Experts of a small language model.
Experts: 16 experts in each of 10 layers, a softmax router.
Below are experts of layer 6 (counted from 0) of a mixture-of-experts language model. Rows are named router (the router's row for the expert), gate (a neuron's input weights, with its number), up (a neuron's input weights, with its number), down (a neuron's output weights, with its number) and show model dimensions 0-255. Each number is 50 + 15 x the weight over its row's rms, rounded and kept within 0 to 99.
Before each expert's rows: "comes before" lists some tokens at least twice as common just after its tokens as in all text; "gets" lists some tokens that make up at least twice as much of what it gets as of all text. This comes from a sample of Wikipedia text that the model never trained on. Tokens count by the router's weight.

# expert 7
comes before: " |", ".", "–", ",", ";", " |\n"
gets: "0", "1", "2", "3", "4", "5"
router:60 70 57 64 70 39 77 46 60 44 30 21 36 21 60 45 35 41 43 84 40 71 54 38 63 30 19 29 65 60 50 45 26 71 48 55 61 40 31 47 27 51 59 24 47 14 57 36 74 66 55 38 53 47 55 53 41 56 62 43 47 42 61 62 34 25 45 80 67 81 71 58 45 59 45 55 50 48 60 53 78 31 81 77 33 42 56 37 47 58 59 47 60 55 47 73 42 63 68 80 51 57 38 49 56 47 67 60 48 40 71 62 45 42 60 34 47 30 47 48 50 50 39 70 54 71 66 71 11 64 56 44 46 70 23 76 45 54 53 58 38 36 50 62 78 45 41 59 43 45 33 49 32 87 36 28 67 37 57 36 81 44 55 58 39 46 53 58 45 43 39 85 40 77 59 49 51 47 49 41 35 51 53 60 57 61 47 17 57 56 50 65 39 70 44 32 70 29 53 31 76 44 43 64 69 62 67 37 41 38 72 49 65 62 56 30 24 36 62 36 57 26 32 54 35 78 36 42 66 58 53 43 43 38 60 36 62 59 69 60 28 34 57 58 28 34 58 70 26 62 42 29 37 65 37 30
gate3:74 44 33 35 40 60 69 43 16 61 77 50 67 42 59 65 56 67 50 32 71 41 51 47 68 84 51 75 47 62 62 17 30 69 46 55 55 39 58 56 45 37 67 64 31 24 67 55 38 55 54 43 61 30 57 74 28 48 46 78 39 79 55 45 60 45 46 50 54 63 73 51 45 49 60 46 59 37 56 59 57 62 37 78 45 44 64 55 66 14 84 24 74 35 47 53 53 52 34 26 83 56 57 43 55 73 33 79 36 70 61 45 47 54 54 77 60 42 59 55 59 24 49 44 42 12 32 47 20 57 65 38 54 52 42 44 45 20 50 37 56 46 39 53 72 28 51 69 46 60 40 61 67 50 78 51 44 58 53 57 68 51 42 62 58 45 44 43 39 41 47 44 62 53 36 40 57 45 68 04 54 67 40 41 60 50 40 19 36 40 38 32 23 30 47 34 89 44 57 39 77 46 35 57 23 46 42 46 53 45 41 49 50 55 70 62 52 62 84 51 40 36 26 64 48 69 58 49 63 26 42 61 45 32 37 50 74 53 44 47 23 64 54 60 26 35 73 27 35 63 44 57 63 42 71 63
up3:49 61 40 35 66 28 57 69 49 49 57 41 35 61 66 38 63 42 25 40 40 44 63 53 56 57 48 87 52 67 46 26 70 36 65 63 45 57 48 32 46 69 60 49 63 52 50 56 41 40 21 63 52 72 52 49 26 33 78 42 40 48 32 51 58 43 45 43 52 55 44 44 74 75 74 57 74 49 56 56 44 34 51 68 38 54 43 48 38 61 47 35 41 44 29 44 57 93 57 52 52 22 40 55 51 43 44 46 29 39 39 40 69 25 41 86 44 22 40 31 58 24 59 25 47 64 65 41 34 50 35 45 83 74 69 79 65 59 52 26 62 63 67 55 59 43 42 42 71 45 41 51 53 54 45 59 52 23 30 53 72 44 36 37 65 59 68 36 43 53 70 44 50 63 42 32 39 53 90 32 59 44 68 32 27 48 58 81 56 38 66 16 56 63 68 58 81 53 37 59 62 46 70 41 49 47 65 56 54 46 48 10 38 47 30 48 41 60 82 42 12 36 67 51 20 68 32 68 64 23 60 63 41 38 49 60 86 38 63 46 47 50 68 60 56 39 71 59 14 53 64 48 51 55 60 52
down3:21 79 40 56 54 74 41 57 57 48 74 34 48 72 49 60 66 52 71 52 53 55 50 38 37 47 42 73 47 58 53 76 33 56 51 67 39 28 60 60 33 49 48 30 48 73 37 44 65 39 62 42 43 52 51 30 17 33 38 45 80 47 41 63 66 56 60 48 72 34 71 29 41 18 59 65 35 31 53 42 71 43 46 24 67 48 51 49 07 27 46 35 59 28 61 28 37 60 31 64 16 72 65 64 31 49 83 48 55 76 79 18 85 58 30 49 54 24 49 35 37 64 44 54 64 51 41 46 66 56 72 59 52 49 30 44 17 63 42 57 52 57 55 46 53 63 80 66 46 63 54 46 56 71 58 57 43 61 55 50 47 78 40 45 23 49 56 62 47 45 71 27 46 31 91 39 49 40 47 39 38 70 43 73 51 87 47 51 72 59 27 42 67 38 56 24 54 51 52 52 50 45 45 34 72 54 38 39 55 42 66 35 48 45 55 69 47 34 35 52 66 52 44 60 57 51 61 59 38 41 64 49 70 67 45 46 51 39 43 54 51 77 45 34 62 51 47 51 74 56 52 25 02 53 76 46

# expert 1
comes before: " ", " •", " Total", " Born", " Country", " Coordinates"
gets: "-", "|", ":", " |", "=", "=="
router:47 51 50 43 50 75 92 34 40 56 63 46 41 42 73 49 41 42 57 57 09 62 32 55 76 59 61 59 38 51 55 51 62 35 48 46 63 62 37 33 33 71 31 51 67 63 68 38 70 62 45 32 33 45 58 36 68 24 40 29 60 47 45 63 62 27 51 85 76 54 42 36 57 55 62 35 37 34 48 62 47 54 34 48 67 44 48 25 49 62 51 60 21 64 43 67 46 48 26 40 73 60 53 34 18 60 79 48 39 60 50 66 54 40 76 78 64 30 38 35 51 37 44 47 52 46 58 48 46 47 52 59 30 46 70 50 60 33 61 37 27 58 23 68 69 41 44 43 47 66 32 74 52 36 38 34 62 38 73 15 64 56 26 77 55 68 56 53 40 80 48 55 54 49 33 61 37 65 61 63 54 44 50 72 40 64 58 64 57 63 72 39 48 53 52 44 72 37 41 35 57 17 37 64 39 33 34 52 75 75 32 35 36 79 82 40 70 67 30 68 64 68 47 79 36 51 30 24 47 54 62 49 46 56 47 43 31 72 18 49 33 34 37 68 53 44 38 78 72 67 50 48 62 50 36 32
gate29:47 81 52 47 52 73 32 38 25 47 49 67 53 29 52 16 35 42 40 40 55 44 54 60 38 59 55 50 36 49 26 58 66 42 39 50 55 68 36 67 53 54 33 59 62 70 39 44 37 64 57 55 25 59 64 49 26 61 41 56 49 46 74 42 51 45 76 33 56 72 49 62 41 85 48 49 43 43 28 68 54 41 46 44 41 31 28 37 42 55 39 64 50 59 70 37 41 43 54 49 65 42 21 50 71 62 48 63 48 44 33 28 82 51 83 73 65 65 55 34 49 74 60 53 69 51 41 14 12 46 42 73 35 33 32 38 46 37 44 38 24 40 63 85 54 53 52 43 57 54 71 61 53 43 47 59 41 66 52 42 44 76 38 53 56 52 41 42 26 77 32 55 60 30 28 32 67 39 45 79 57 55 39 43 51 67 34 53 16 42 71 43 76 95 64 70 65 49 41 54 30 58 35 23 33 61 44 65 50 52 39 45 39 31 48 61 65 66 43 31 53 52 56 47 61 48 28 51 52 51 47 23 66 35 73 19 12 26 68 35 61 25 50 26 68 57 71 58 74 35 68 43 48 53 48 58
up29:65 48 58 41 40 50 55 39 51 57 35 66 61 53 45 18 48 37 44 63 69 49 71 74 43 50 55 45 74 49 45 53 57 51 62 59 44 61 75 65 26 59 20 35 61 55 37 54 36 34 50 77 30 43 46 47 49 33 30 58 42 47 42 19 61 55 68 27 55 57 20 74 90 75 53 66 30 55 31 52 20 56 46 76 69 48 45 46 40 28 73 36 35 25 39 59 54 44 38 43 48 35 35 42 69 59 50 41 42 28 60 36 45 39 20 63 43 63 38 52 54 45 64 69 81 65 35 43 34 70 72 63 56 65 32 59 11 37 56 73 24 55 47 58 54 51 70 37 81 61 25 57 43 47 41 37 72 69 52 61 56 67 35 53 48 63 60 32 18 66 48 48 55 70 45 85 42 57 66 45 73 45 39 71 40 53 75 40 71 45 58 74 59 51 72 21 58 50 50 55 46 65 29 35 48 41 54 30 69 31 56 28 47 36 68 45 56 43 76 56 40 64 64 55 69 51 52 58 52 48 44 60 22 54 52 41 44 60 44 36 52 33 36 56 70 05 57 36 38 40 59 25 76 61 31 72
down29:20 59 26 65 61 44 70 45 69 64 39 42 36 60 86 59 29 55 32 37 56 39 48 52 29 45 44 34 71 39 50 64 49 25 71 12 51 51 33 49 50 36 49 99 40 64 45 45 50 55 65 47 36 42 34 55 28 46 28 51 36 55 20 46 69 57 30 49 56 53 59 29 65 19 49 30 84 45 19 52 31 35 60 40 90 53 56 72 31 51 42 64 68 30 29 41 49 35 31 22 48 26 58 42 31 43 36 61 54 42 16 56 69 54 56 22 45 47 48 76 69 30 56 56 51 53 63 46 49 52 46 42 33 40 42 52 20 30 30 15 57 58 61 75 51 45 53 42 58 52 70 56 53 24 47 39 40 37 51 70 61 53 57 46 53 60 48 52 15 59 39 51 59 58 36 52 38 69 71 48 38 38 46 33 54 58 55 54 44 40 71 50 60 61 55 40 52 71 42 67 52 78 39 45 55 54 40 72 70 56 77 65 70 55 52 75 53 39 56 52 26 12 55 65 48 39 42 56 65 40 42 17 60 46 55 29 73 48 43 28 33 28 39 56 40 40 27 54 59 37 58 65 39 33 45 42

# expert 10
comes before: " The", " and", "==", " He", " In", " the"
gets: ",", " and", ".", ".\n\n", "),", " but"
router:61 71 43 55 23 70 19 60 83 50 89 48 52 36 54 35 74 47 63 62 63 55 35 73 45 38 58 65 61 76 63 24 40 66 78 44 39 78 71 57 75 47 51 63 44 61 30 54 47 65 53 50 72 45 58 38 46 42 68 67 57 51 56 52 40 79 47 23 38 64 26 67 74 57 51 53 63 25 78 42 39 40 40 62 21 82 72 62 37 48 61 66 45 46 59 31 51 65 30 38 59 75 27 35 75 63 41 43 52 57 34 65 78 59 57 83 61 45 44 59 37 32 48 36 68 51 67 46 53 73 40 33 56 51 63 53 46 56 59 46 66 39 57 44 65 71 33 57 69 45 48 57 34 41 49 57 50 45 34 57 58 68 52 46 67 61 52 74 67 34 58 55 77 67 46 61 50 56 36 50 71 49 55 41 47 63 65 66 39 53 60 43 33 23 41 64 33 71 29 68 44 40 26 28 26 28 20 57 49 32 34 77 77 42 65 28 61 39 64 76 65 52 20 52 65 58 46 52 14 37 46 45 51 66 55 60 72 38 53 47 34 60 22 54 44 56 46 24 56 70 46 37 55 44 63 41
gate3:68 37 38 36 31 48 55 28 50 46 51 49 28 80 60 63 68 65 39 29 72 45 83 35 47 33 57 82 30 41 69 37 61 54 62 23 54 33 30 52 43 74 45 59 26 53 65 59 59 50 38 51 60 51 58 18 55 68 27 07 52 58 62 37 57 40 60 43 62 41 61 49 33 67 54 50 54 56 57 28 23 36 57 40 78 37 25 28 64 32 46 38 18 20 42 83 38 23 68 44 55 51 51 23 45 48 42 41 49 27 60 65 61 55 29 26 50 56 50 67 52 65 44 39 52 61 35 77 35 56 58 34 35 51 36 69 73 41 75 67 67 76 32 62 35 52 39 51 47 47 37 48 63 36 72 39 22 35 63 48 37 42 11 51 38 30 23 62 59 41 86 37 57 60 47 45 70 69 44 58 48 39 43 41 46 64 63 33 45 49 26 69 48 73 54 34 32 50 59 36 39 59 30 54 50 64 65 44 33 47 57 41 41 41 56 57 25 49 28 67 46 56 63 31 42 76 43 32 36 41 60 60 36 47 75 62 45 50 35 57 44 26 40 55 65 40 51 78 45 21 59 48 53 74 36 50
up3:62 52 44 45 76 59 54 26 52 54 37 52 09 56 62 50 45 70 48 62 33 34 34 36 57 60 15 33 54 30 36 58 73 37 64 06 78 41 09 32 42 59 48 47 48 42 40 62 54 26 46 62 56 32 33 24 47 47 39 22 80 57 67 40 22 42 29 68 69 40 61 76 52 48 33 55 62 68 32 32 42 43 71 31 50 38 41 19 63 62 46 35 33 39 59 67 57 29 41 43 35 46 39 64 40 44 53 28 42 35 33 51 43 42 38 49 42 38 46 50 49 64 54 20 48 43 42 50 35 67 52 64 39 71 35 51 31 49 47 61 40 72 47 42 57 71 25 57 47 54 53 59 54 62 21 65 16 72 79 45 50 42 38 63 54 54 46 74 36 34 50 32 43 57 68 50 56 57 60 50 57 48 15 58 44 41 19 40 47 48 56 55 46 43 71 51 47 68 71 46 41 30 27 43 52 61 63 55 15 53 84 59 58 84 68 55 71 51 49 29 50 61 44 46 51 45 40 29 76 70 48 42 37 33 27 70 53 27 58 48 49 32 67 34 45 60 71 55 34 65 49 38 52 83 34 58
down3:33 71 39 50 79 61 30 47 64 59 61 67 33 48 46 43 35 86 57 72 37 29 11 42 56 52 51 53 56 53 46 40 35 52 68 06 75 39 32 57 45 42 72 51 61 61 63 57 59 49 45 48 69 59 43 29 21 68 53 39 50 45 36 47 07 36 58 67 54 31 69 71 48 58 49 65 43 62 72 21 44 29 33 34 38 49 69 16 59 40 48 39 43 48 52 59 69 63 61 40 54 55 50 68 49 63 53 41 28 31 41 58 65 26 36 43 33 57 37 80 43 41 58 30 68 17 47 49 52 43 37 60 60 47 65 63 66 48 62 63 44 69 43 59 29 43 44 36 71 59 35 45 56 59 24 59 64 60 43 47 58 50 50 39 17 34 34 74 42 43 70 59 51 49 56 52 36 35 70 44 59 51 37 31 56 60 29 54 37 44 67 66 26 53 41 20 55 76 58 53 30 30 38 55 41 50 76 69 26 49 61 76 42 56 48 41 76 77 59 51 68 45 47 67 41 64 21 49 70 58 32 54 58 73 20 65 38 43 55 59 82 55 52 59 35 52 49 32 46 47 73 42 51 96 43 35